Below are experts of layer 7 (counted from 0) of a mixture-of-experts language model. Rows are named gate (a neuron's input weights, with its number), up (a neuron's input weights, with its number), down (a neuron's output weights, with its number) and show model dimensions 0-47. Each number is 500 + 50 x the weight over its row's rms, rounded and kept within 0 to 999. Numbers have three digits each.
Before each expert's rows: "comes after" lists some tokens at least twice as common just before its tokens as in all text. This comes from a sample of Wikipedia text that the model never trained on. Tokens count by the router's weight.

# expert 62
comes after: " as", "\n", " was", " for", " is", " of"
gate0:522565501562560499550448558528646574520564497519515493506561565413556554468506522512526450502460563560564532564481580544510459465534457459529439
up0:378514498486492495550527498519405463514484445384459560529498609520485492482472558604483544458492464518423542439531443405547486502435495539420554
down0:496469494420507567550526476519472534492502423480426505552428409582532504481448513517419512374451520505481444472473434502470434469470558473504519
gate1:534402482428493491479499525483489524463496483526400512500448514466596525511483503463510507460548529598445516526541462446546526434555507553572511
up1:417497384513598489498435405503506519578483504500555523476508476530605542426494483433546504492494560466420478554504547431408515489471521455493530
down1:609490474503503455455608519482514469523547521449540484532608502420451512509523580419518516461389589568506564411573591474545516579404421505507526

# expert 54
comes after: "–", "/", "0", "1", "-", "3"
gate0:440516458485564483471583545483560574542579463497496536651474482503454432477557535504472460485448477462549428530508509503587423438533586539472512
up0:469640534384536508441453471512561574496406494531512478521553453537544565506512551610554560458444466465489536507468558567551484492502450471537422
down0:427517467399454518402611463462511389505488576449490544454484453510423509499491585462553514495443491572572490560580500533524430520463510581463498
gate1:536449574459523464520528490554381548570448433553550476478539428565503539556485542444508449536558571496485562568506465441466450432549461593425470
up1:522446465485432485490537470536570571534503438490511563472515584487476469536613544452604426490525552492436461596449495499517474549458473556472534
down1:534449575583424451501529505579444508483479399500440555561546478478592543509493521508496498561428567529484513466472443425545419535466568499566464

# expert 24
comes after: " |", " W", " L", " N", ":", "}"
gate0:525485477486540531553463502504421462530478552399536498414598524418450534551420558497522514520515444502563532439508465526464467537540420439574448
up0:502368478418438560529463503567483462550447522543523525481398509603462457546563515446549554434572531473448453501475531537429510516519506397510478
down0:370547499553443506497451413554482477445465509447521480476454499377526466557422402449515521573464500532411545535524507500604541536487607533551527
gate1:433498555512480592531500526570522516507493496451394454489526475451526511441465428446512466564507464508467447461449532452475480573515524568560384
up1:537520419574486498515566551468435491563487575575551462515501546593570437538465510540465588507388411510424528469487605530479425487466563557530557
down1:504537536506569511560487483554539554590505465510473512509508584514572450613620537491578530479491559501583559464444493583518505528539506524345539

# expert 35
comes after: " of", " in", ".", " to", " for", " at"
gate0:585502481494469542434561426496594478546460432611496495479583569524463523443538568509525457487504504505515505485442569517525497506570521446420444
up0:518529480539451513592469554499518489524470464473500496490515555477558416533502462442494518459588455495448459445467542461493535460582505503558587
down0:497494454392468536521563576537411482481505590537597454587384453447582444483462378455493508445570501509467531536521535444471475507513470538522506
gate1:625461583527512484503459487517534523499504447565551546518461542533540476415534556440543513406329528449513526453493446443519484518514461464598487
up1:422570518479485560594474501469445513562510540534547540492506444552569541467583528450482516515471463461478504479472510428511521539521514449499452
down1:580645489568533478563471510550523624398519471541569511471573528408520465490460411599467515521462498596491497557516485518331578532479394617505542

# expert 57
comes after: "\n", ".\n\n", ".", ")\n", "-", ".\n"
gate0:444488497448504495524476511454451517424499532531533426460556493565503616425565504436531580421613505623534532445467498509464463503520437527516520
up0:447533492512506404525498528560491603584466491366493472491451499555476472573462482456494460489473446488535496566575514475456476566439536433505498
down0:467534490469489457599517572617462522457461504474576502524358530533499470427512540542562463564506467468547536559531480546437516439465419465506445
gate1:594506563482521425371514520602546480454578582524572529499445451433502604396555503506475578377503407431565534565559595471438526472445562546545394
up1:453604538450560604449446459592533516498509545464461556555478597444564409464518541472454482480541405457462543460553459595533509492486505577459547
down1:539462484474493507547406448469558554547486488490536478540511500520625461619481462527462525510450453491549481519529525522438560460516549563592552

# expert 29
comes after: ".", ",", " the", " that", " where", " B"
gate0:462507459571441447508534470468435482525552540550459499405493584538510563492538551471527539501398528471464533431455444559506604467565479443555531
up0:457510492551513532525573507515405445428433497438515462432568492560455427391446481532468563498570465499474516499505456558523515517412558462533446
down0:500473516568489534476472402500513472505505487594597507450542503483485487490564457408508500493485406604503484444424496498575519521479516473492479
gate1:556489452516472393505454470475500566521505480491509542438413571552471481467512451495515517562464446555465520522574549454485475508471460408360508
up1:441484527440475535478513520501491476475536509599459562474602536537450447515485493428466540514472536516409519487496426518537545470486545520548573
down1:462416471505473561503445543460486507486461521566518435493443543431458609593551504548545418457433468508436392451563523457522511486551610494569584

# expert 25
comes after: " the", " a", " The", "The", " an", " first"
gate0:568610495584509514544504453485491535472507518575529515483564443455517532529545412528543505468568474517451554502587510585500561433521477485461496
up0:475500519559603506544417525536610533530433479377477529550471545593538491481512550554442547518523419497370489572482531446412513484444551417525471
down0:565526503462453532592489494517471501500456585567474510501468434525508506519509487552509579569461469510488513503568495535455485596495501527412548
gate1:528472518546569423526538476498382528439490510526436640507543574424558531615471505461449487483514524496524434448436548495522533483494403571541510
up1:533541600484522442506474519532549429444436483390437557614499515482559569413520472512445542521494483544439612503461520498454490489447422473511513
down1:505445471416490560502587467417526527541505506525441453542511516447549407482496518489473476473552585519495490507489544569492467520434531412537425

# expert 34
comes after: " and", " &", " or", " of", " with", " that"
gate0:476496472491466552496543463414418559484559501529499460454499461515524414512479451545468433440558478596509543522491550544486584570546538542452410
up0:448492500514489496526564515500491448401425513523482566457582618562497506508464521584462543550450524445528548373424513457493529553426489513421533
down0:478458512593443495478499482527504414490462523524527585506479479355562535505445583427516518520531508539483488502484581464467502442545548407504433
gate1:564568424423466481435526570512336607554467465473596427464444496521522556546620559547485482486594541491549534448509454530585462543498564441509549
up1:527483492538393458536507556527435557494493441468395475416539441457503504452488487417576486520524532475434529543530385507494466512541388482550496
down1:539517604510514545505502476460507508515501554493468574474500522517486495513506509475507467467438512528485548477533438489605509568476519518513527

# expert 42
comes after: " the", " The", " de", "′", " his", "The"
gate0:492534456523431444542575562489409470461434482469465462501439508502398531540454579486581487494464519536559481521467424429429450495469461514533489
up0:553492464533494465596504442469472471449462447516488391544524546417554420474416459396530577438535482516500422442461402484462551491569558484530528
down0:451457492469498510531508479458486541534512477419451536499530532640433522473529562422549506472445521532489501499469535477446443555568475472545456
gate1:584497510477486517506485513499472541483466591565494494474497471475405471518536489428454583525482490494474538494449568465466518464516467529555474
up1:505485526435552467515557501585453558515506537451556460406491471479569547530592470470601457512533505483464554554590532484429517444497472517482537
down1:508542511472456550507437567453482483586506567535433604452439393445541573451453495488471479493552542479469540460526469464510406576481543565441483

# expert 47
comes after: ".", " a", ".\n\n", "==", " an", " that"
gate0:520451588495562435439465571517517518535518471458554476456520477534598500477477517527537481480467500565493516460554478590502512548575518496592558
up0:469486480569501567483476523475496607536476488478481503427513398360476543512492537575532542437516585454581416507482455463576492438520557499548573
down0:487511525556468492539524545485503406445518481500504487475408449516496475502478488492525493517503476462548474485556622407599448458451574424498428
gate1:380499516495428406600509452513542495397538499466552457433415556509489395386647535494515553445445477430532449471515388477493433542485596530486472
up1:495466490478561525465523431497538519503569535514445443531494505494498494486537609505469393468577428609475451415537513540558490462492471469444474
down1:551438570495484497481562469548460495487479518460474469532480587641543491464467558526516498524447550582586511508470471435582524478534434426556504

# expert 39
comes after: " ", ".", " (", "9", " about", "34"
gate0:502588450468466534514351450428486586555483518445445506582578464427433439602514504490478456556524452498491586452466537497564537475589494385427589
up0:597553562550573508490439607503494497428473554451466478451517459419438610482533502470502484505610407498515496422537495501475558424480524487523533
down0:576405446500493439511615476529553531481577592511417523361425521458409386424439493531388488590526514420451513545556586509423552467533593518519507
gate1:540445460416502505472508503500496518482444449501541486462524443437400604463486483558493503532516482437464479497494517573432466536531469431534557
up1:522460379463540441439577584385496489528605487506573531495531549509527413603486430523501525568512507610475431456521534547516471589540507553445456
down1:485568450514488550558513478527421551560549498573511500552509509472494514551577412492416572503476468536500545418456516500541516485495468543538520

# expert 53
comes after: " |\n", "–", ".\n\n", ")\n", "\n", " No"
gate0:545470569521501523542499414621552445568550552619483463596503573425470430443482521511483506529512492469500455484505448537451513542460473563509531
up0:466513467598528471477488462463416485472434336468471478496432499498582551504395555453486550584526435529529406517567518524528463556521500476458492
down0:589526523500547558520532462555491475465488450606512505515563506459516548545518548520597453527384552629456509459493466462544505526464582470526542
gate1:549561584543564573551489501468570562456501561588460546536493396520485492482500549440467509361536476421496524505385484451503471543468491546599424
up1:524517504479535460518451510558504410400419554439440477460529518448566488501480467541490594536519485514523599515584489579581451546559540500463563
down1:527485545499512568495452523552553479600431495555485418518487514495499662528456521429547550471496543467583532501442477577513417501472552541450455

# expert 73
comes after: " He", " he", " and", " It", " was", " it"
gate0:501502528547562462479405460470536560485543547455493432492458481460418523540619493521486484515493455551543480456507530558459500550541534509562500
up0:547503515534588524567459439463464511521381465506492564506405508475509441503415520560627543537419395517556404458501598473498530502380494485498408
down0:455554489475505584455541426517478436492539494437485512488460550456501648453437504584434506448568537504550483489435461468525492475486496451495414
gate1:465506498455548376538443412461553466532461516507522507473457547463478429548524530444463520555451584469431540481527554463549535505462550520402496
up1:426478565447534570534470467514408498532516498435462574564520576482461473466525467470428470521485477562532461549462524548521558368597588499454433
down1:523562526538490430595511446473544488516483556410528500459492571508441580514450494503437550377501475477529489467532537471510463606452501534478549

# expert 28
comes after: " |", ")", "\"", " \"", " States", ";"
gate0:408553504429464381457534565460607506499505493490520447538508498533490574500502490480534463568537490514501477606545434563511514534472473494473486
up0:435534474425425456557513431518569400495576397487561539541511491463528486466600547518459497430468480531469446584474589484502573502535497555530460
down0:450541441526479439411450454621436437557583505523538485509496499475553472566518527524485531528463416484445442498510516438363487475559535470509484
gate1:580533568587454446480445449537492488535511581497443583448474579478524560542521523464529446484415455590548465489502546526526497421534592503536451
up1:527575541452463416522527463547433554485538514592493546430493493520518495636479483441440499488507446489484514515571566443543533518535474547402441
down1:416457546518504457419537536549464480527536530498554526427504547524448392528480467489563549489459500478564531500487522497453427497584469530423520

# expert 72
comes after: " ", " November", " t", "201", "198", " An"
gate0:529492594488513538590513559440459480495532532500587499538496485573601499450519442451484421514458536493512447479586489442440465550456489562517608
up0:551411544526501505542524525468531383499484475454472571433452540452487465530570456465474538457390519495516388526458559456451525491488417463566434
down0:522518453423488554495549452561464465461407559510509516595523395539447486511563462504430459528572511555520492404481512414545531481403418470477444
gate1:517473584416561515592579476582528575488528445481549567546509427515541427475546510532477560552597469583491532475512533432466421501513510517489501
up1:499564487484512530501509501514526598457556490423438595467457499489467461472502562479531487422555484495432452465528510423572497438510508526622454
down1:554491523465588535563491491482473557587546536492525530507557433523536475424433397528474508574461507477526532498538456456580516518443462527554533

# expert 52
comes after: " |\n", "\n", ")\n", "|---|---|---|---|---|---|\n", "|---|---|---|\n", "i"
gate0:522465546501465527449529604510501428453578528464573429575476509503505541635565505514432417467521462499470542455498403508460542510554563523524476
up0:599425476530561440429437548522482528521500459513506669503470468417485514459513546473451433594480523488612487458530485546538512523498583456533535
down0:478539544491451461603482505561519570434502439505468580466500563557486518416444499498424528412478476415588559515546477446519473573449545491515576
gate1:474542534509491534549563453545547535519427512422478511476365536522502457479510526463455539433540538423491498497436411471474551510457584460536422
up1:509508559537469477419528488527542506558572579543492497542508382557534501531537428503520477454524487484443441497486564518571493380502469549440378
down1:478522445469435496536505560551619504507450589544522488410426415501573438504351520463496494558467527590466496616520461546560519493482443440470518

# expert 18
comes after: " ", " Mc", ".", "–", " Mac", "201"
gate0:431538438519504504517487466501447514617543460520474474408514406558436488471512524411569529530547493571474576574468533471526453417458420493536443
up0:490521504542457586550523593547532489512540490423510517515524504521485546541535524487460625569418504470512449528522570479528536488439446504462489
down0:499492549518458462491462475544471547487544446528420506393585482603575500460489440543493525496482457458583453457480456561522504577555529423507471
gate1:529403507501520511451556561587568407494516580497495496545544480549490557514410442480490488461586544581577512502583427548397526576456445474476501
up1:467497489490524547534460485494439513601654491449666418552481530521493436536511533539464487562537483489502514548520491406516518450535520447466458
down1:364477582528449533454464446504526607496438501517435491524485483529532522520443546496489463499450465507414493488529578490511488435567466532538581

# expert 61
comes after: " the", " a", " an", " The", ":", " of"
gate0:413493483472400499505503555544408504497527509570519477531474623471526597534573514444440476552371550445547440523484468443510590429489483485512493
up0:487434514521589530441532462519442488414504493505512534565481594499499528576533523508521382479592550484497454415524496514508483536517584440586534
down0:423486480444477534397484442545481485546565488567501480431485382499553546457552573599506514412434518531440465494463582494428524460502547444502544
gate1:563575596436485499514469587498449546480439499519473498493557455530462469485474406422527430645422483576495584533490542460508502509477463494401485
up1:593435463512521528583490509439526456477459549532461526519401439552494578468576577560511430515609509481492513520598544520586507529468414412456493
down1:454429494581511510537452451482606437576418456522450410547480506575456526487427523590464533570536487474534415469485521460544456504439447538420474

# expert 4
comes after: ",", " and", " by", " of", "-", " with"
gate0:446594465490478467470471437514522440498532588510530409494506450480557520419449471478527433492527605552486548519533420541455515456551425533527487
up0:521420495491444514499478395433444470457490534505538479497551480503431507523549491384478503586340530483479595522583480515438436535469482484513469
down0:522488500497558479547417427527523525581484404542584465504512450519455527501526453527567529460490459448432505461502530515562503566436601529517534
gate1:503475533483484591467540510511462469474560533460534455529580520526481494501512502493514494507489505416539483451519546517526479566538404514435613
up1:461414443504419473443357471467477497473559405484458484453471466466519511519521521477583478472499544567465500471492504454529449454542501509590463
down1:513514499539506486484529560567503301531577484547447490494468489453522450422507526563580465478425487542544427556530473452522437511488524505591554

# expert 37
comes after: ".", " |", " R", " K", " r", " g"
gate0:495499432594509541519445522468563533517414383569476450433445500490585498516433483475502479509499470498422605479443505449478639460507432519565384
up0:498463536632493549485557511523484583572506506482467570550493479507548444505437514485487486461526489499463502462429461580474489505464557586492543
down0:536424536572534436521613472564449533523463520447390476523410578517607550652369568548414496500520546454553451488524396448485471469429443485468553
gate1:493530454394453496519544505514444500449600533464459430466474495452541587542464512446505445580513579540473544500488470481585575508558439539457492
up1:608500475515541554396496494415484494474502382437535533447495504519479513538561474516547517502423530461556472546578530506455470471519480433481505
down1:546411574530443491459484461465504418484533517482491541492478496461508562491413520468457448457440473560381490406485464520445516566553450514449520

# expert 50
comes after: " D", " E", "D", " the", " d", " The"
gate0:514496395441490506545493493455523450441460457484569508621504504391474520495547523485508453434534600596460434533542493422442480498448434515527543
up0:551453473536520462519475486531561485557482501541484514491511509447412447516550473547495511553455509563537523455562530525443523539501452564460452
down0:548345387444511496414455521468459527492463413502528529497482540489375392513463558574433516440492495498477498482561581563511476577501504569516477
gate1:550460546482439549573596516480592533539463503488544405499446561503478420545515385552494622519601524524500482489496461516546573524440555520523458
up1:432477436516534511533429468474567552501503476530548486542548519468534447474489503610502452504542449453500546557508470440515417525457537512542486
down1:517492473532482543462496418463518483554513479479454511505431500563466518498447441424539480531457471535557432531547431498470478569404464567477457

# expert 26
comes after: " ", " (", "197", "200", "199", "195"
gate0:585511567471577555532572474471527539408488547527482520456503430545499558527541481421455536524573543534433587555443650588493584478589473465523604
up0:513439419435557539537462485464437493470505525539498476562545513525542481537489459454496529463538584532474493518573510652432543494554461525454573
down0:516548498455591528410540465497566553508611503560456460456385477465559549504404432409487550470541480516443475599600548507520591504492467524522464
gate1:507556541419563514495514452557497497540462529497448574484456506513469481599585559395587551464569540568511567607575578515485458487496498472589506
up1:542530463575497504504534521456465485503474557619495574468551554569523519506422434512575516537427511592480507527386529504469552447518500520468476
down1:542525485547490447507512523451592425463492494490518529496497540526463475561431515515530368549610489558474462583400484535496561483480587443470486

# expert 14
comes after: " M", " S", " H", " N", " Y", " J"
gate0:502474501353539422599572473533518507484479485431503507420440439512493533448431547435433474497423422530532528525501406529537522551498467490600460
up0:552512576534565502511454577540515499509491502480482506603387531558563437497479489481540494674414534549541451508468541456518443549456486586421499
down0:446479489461535441528454543495344528522586472469460484497525585596529468501437406487498488387465557570514431490583515437480516498522515524413539
gate1:536529529572445443526423507615453409498408511526443392531501491456508515538436526527536490561508508488537545553515508603494507576459479604468434
up1:524485455475524404479494501475535396489505436521422541489545452489486539477555476532522642456541459416508565495478479542355494432482461437613547
down1:529415487528551436482446451466474382498511509512465431542567540418504468416439543463417536469487512380549471432464439575421389486401414460546498

# expert 77
comes after: " a", "\n", " |\n", " and", " two", " an"
gate0:437362423509584565530558461471506446502430522385430503576484477470428446568391527424448538505565487535444540484518441525490496480418448458541510
up0:430536546514570587524499537581515491485456432476560558489524503483553458493531425422491582450436526519448397558491481485523499514552493577424462
down0:590443445491568499577506493485593447508426488441511550426504488505458442496468459492492502496507604559439546578528462428555467539454538410544509
gate1:478452566429502535525471551504515492505554497537487578513522590456537533575529526476518507486447482539489467565576460499420464427549489519586514
up1:443452480532501555554539510627505505543485493495470511457516523527509457393542495504495570492472523524485462534548555558546469552485475413507446
down1:440498531508493517574518483551557376405495476441529485402490575506437476459487569492481571518495520537515557461550532457540401481485445480584438

# expert 44
comes after: "|", "\n", " February", "201", "199", "202"
gate0:476520479495441540547633453468504449511527563443474399498521458424513605497490474412528466491565419532412412440516525497501454456515442455521463
up0:539482548568489532513581528525472470526573469474473462572528534428502602434520539555571478480518524464455399485477482471469447509539475443440616
down0:525507570475641546455411518540408489424503589548425475582422432567458522494553493560450523609482484534485477484474583516506434473485461576489535
gate1:503453529504591533445516423572436511438518485563518480512590442473438418465567415406496530459471499469470455454527504422479547545477490518530492
up1:608524534514544538539485503538494466527565523371460515508421507473543486462477521523470455423487564494537499517460549533550439387494461479524490
down1:588455511454431471595471463449469516475516451521664459519497526477585516545414466522489553438447503495498433555486536490457369569497497460498438

# expert 16
comes after: " (", " \"", "–", "1", "/", "2"
gate0:501518492507568436514478412503505520485512457448381477468487444449511480525428469430513507542506543390473576510513488473532428527477495569504486
up0:541483502555491522470569568467545505535469515493502511542488523506552481464595489545546503554484389504572411475585385423523545497478550433486420
down0:499511467571565510499499447536603447473535455546557557559457454569483519520490486534394483524502542514600483541515477520487481456497503382513497
gate1:518495510582502481551491478477481513575588464514505499437541479507496524569560490576462492493496537647474562437456505427532430497493479565500493
up1:520408510555533496601487524497570557496538526498489501454403378485516434594420496491477513451451421430427585532398503495536559461527524478480359
down1:536580462504481475476388541506442506452449554551541475388518507555395508489509504551566563454565542476522537493452481400527446546440553567574539

# expert 68
comes after: " |", ";", "2", "1", "0", "6"
gate0:610447476440479468487471504431554436517506509473520496486448566567506567515514529425489478555402523497446483489528482525505578464523443458487565
up0:443489584556463482527535457444449425549599453510463449493471449496497508517440575423441500602494488449482466547446441478441525490507396569451557
down0:560436455461460465472478571484493454565540511518501552420552425505471532490456524388597517499478448491488474422513490444534520514476471469502579
gate1:501488564482530496552453488544541443525468519443565542542486498467513365518467501502446510488490458495476460471458459586479454487505505482499415
up1:543507523564488507546427519510496597571473555538502457401431601445471512433422596542479533488399462581500466533507535572447568447538466501528541
down1:534481508498533446558542517538458515509475515483432600481478478481439470494408455544488466492504492510576458377470536556542464478518495539509500

# expert 41
comes after: "200", "201", "202", "199", "198", "195"
gate0:522418443591455501510507423453543433492419476520432536601536545468481474584474574510498533585532421510610441500534516460586446536521431544568508
up0:452468402536592492486449479555571607615596564467475436415533551511509482408570459549516630512517556513513596414491470474458537515563538595501481
down0:450516500565475400449551551578485453568573500512482524477597519527536592486526422458397547577425451516544618535547500435453478484541488472466556
gate1:577427506347580479521519584444552517445524423560494463555594459546524547560563552467534460458473530530528440498474544498481510473487519487454509
up1:540563504482577469506455545540529492438471536498402406520441550581526533411455534442511505603447495529495576453469419492495460540510367402447518
down1:606503497478504457521389522542593557423532541483470506553550537442541484508424479491487477500435435556575575471467477474507432558485483478514523

# expert 59
comes after: ".\n\n", "\n", " |\n\n", "-", "\n\n", " |\n"
gate0:536438464466462449499566536431575510543555478474505490595526469551420331505520542472487465442423597470413560518526406437539561471566434435478498
up0:517528518630501521400505543498513552489445427580514525443481450537500455515508517441505511446497502522490458478511573466489565455478484527531413
down0:615416513558515550513562558478506484468531475606470590492538492440520482535571535468501589402460495486510497510494548527495446544511405526508551
gate1:451571460457512461500472427424590468549502449490531525453544559535466473430553417498494558475441521466524465549400463517528443505423482481546439
up1:543560556559485582554458505540539550583430561604449513523529457525496588545553474503524565498522552513415542510473501552523533509508602513544595
down1:521500500507477444443613481547465509581538557549531520417452438562506499476508549467508395485490504507485512567470538427534504457528422472547445

# expert 38
comes after: " |", ";", " —", "3", "0", " /"
gate0:491573540491552536483478489580596568479549590496475556470578512603478517493589462430416505514428455445516590625450505408456498452559550528465481
up0:462516469455478510582528423380522544488549450489536512504502512534488508509484507445517450537480537509463453471498537414634490495602457422490408
down0:531464506519507553487555474449483367519455395473551336565469587462560541655483516493539413519479595594443592508495426547499546380473408414501509
gate1:475425506412635508498517416474499519561540359490488433432549548579527471535539496469557592448479554531461512449475469409514496467384446523525538
up1:487568538480433458493534539497568576494509472449489457493540545525528434513519499520481560433493478538511449544453406491451483542525512487473471
down1:431478508539497431472549437575521478494476459530501415501551528519491477507603463570524552518534448593439575524493531464476549544475436505460502

# expert 51
comes after: " as", ".\n\n", " is", " As", " the", "202"
gate0:478586479392471487473540457502453505480425562572526544498355557446532495525506481410434468559526485453505535488513497486508535505415453397501468
up0:460405489421509507528537451578569503524391462527454413487471491632561480533557526516460550498491471431523434469549501502452483455481552437508573
down0:407508437532523531526538566548463446421581512402620549511457518480516583542514417464495492507544514449477558461419469478477443479513538474513497
gate1:544470583464435475470510528423503594477448505511531576592457526475436453484567604438488529523455457521447516543401432541564481460541489438545470
up1:433542603513457589572528510477452569451558504464490480469482519531524515455480443528530551577484513470547568445440430474510482498511437379540542
down1:562475490558518474504478574509586554527548529540508498479553512566485525572497472533549448481517517581521519538472397417555506496323455560487587

# expert 79
comes after: " |", " in", ",", " New", " United", " of"
gate0:525556388493461430465510518484575514459502482440423557495530482468435510488509517476513462516432571530410459572522521463477468548503506548490521
up0:332454531484456384531533432511490496500419510581467470527400475433483559534442469465538457452580503545448515564490520597586568490541406494529553
down0:467502489514540442582499477402447627497590516482499491512406570604450556474381555539462535474462432548501583546464467424521484473563511443527454
gate1:458437483477444529556496400598631624459423553458421440511455511541516451509467419438510584533560498448504577510459488578540473435471542520472462
up1:433470589505423479465438461552529496461522627561411377524533445489417466505530501506505517611477508573511494469508484515523402533555491455511455
down1:473513501522531503474596490402505447531431525487472519482503552532484532524551521446452399448508514566538546397511373422548395375517471487473523

# expert 19
comes after: " |", "|", "-", ";", ":", " ("
gate0:560482465515469519475507546484472459547427535549522451475482451479547432532488473467427560466603491546471448507425556434475457563557569496425538
up0:470470486502532486385587544544530446478433540432516561570416376451493519549550466426436406540515462442530443562459524410543560488465443483491459
down0:451444534576439428512522443464550503469496426512453509600482396486454552457379528545335541553488551477598571467513494379446481491517446532502493
gate1:514459554413521600594478500524574523550482519517486536459461455534456494489501516423390566513509533561500494525459459490585403419519463433490582
up1:520513470505538541517503468473517478452460540485518573469552444494469463488464517431443531549505462419543584501556477527508497508461529451495464
down1:550505419551556480510504437521509542503540581549557621393503489472499635530459570467412541451625520518459484639499600613473406513442465514512466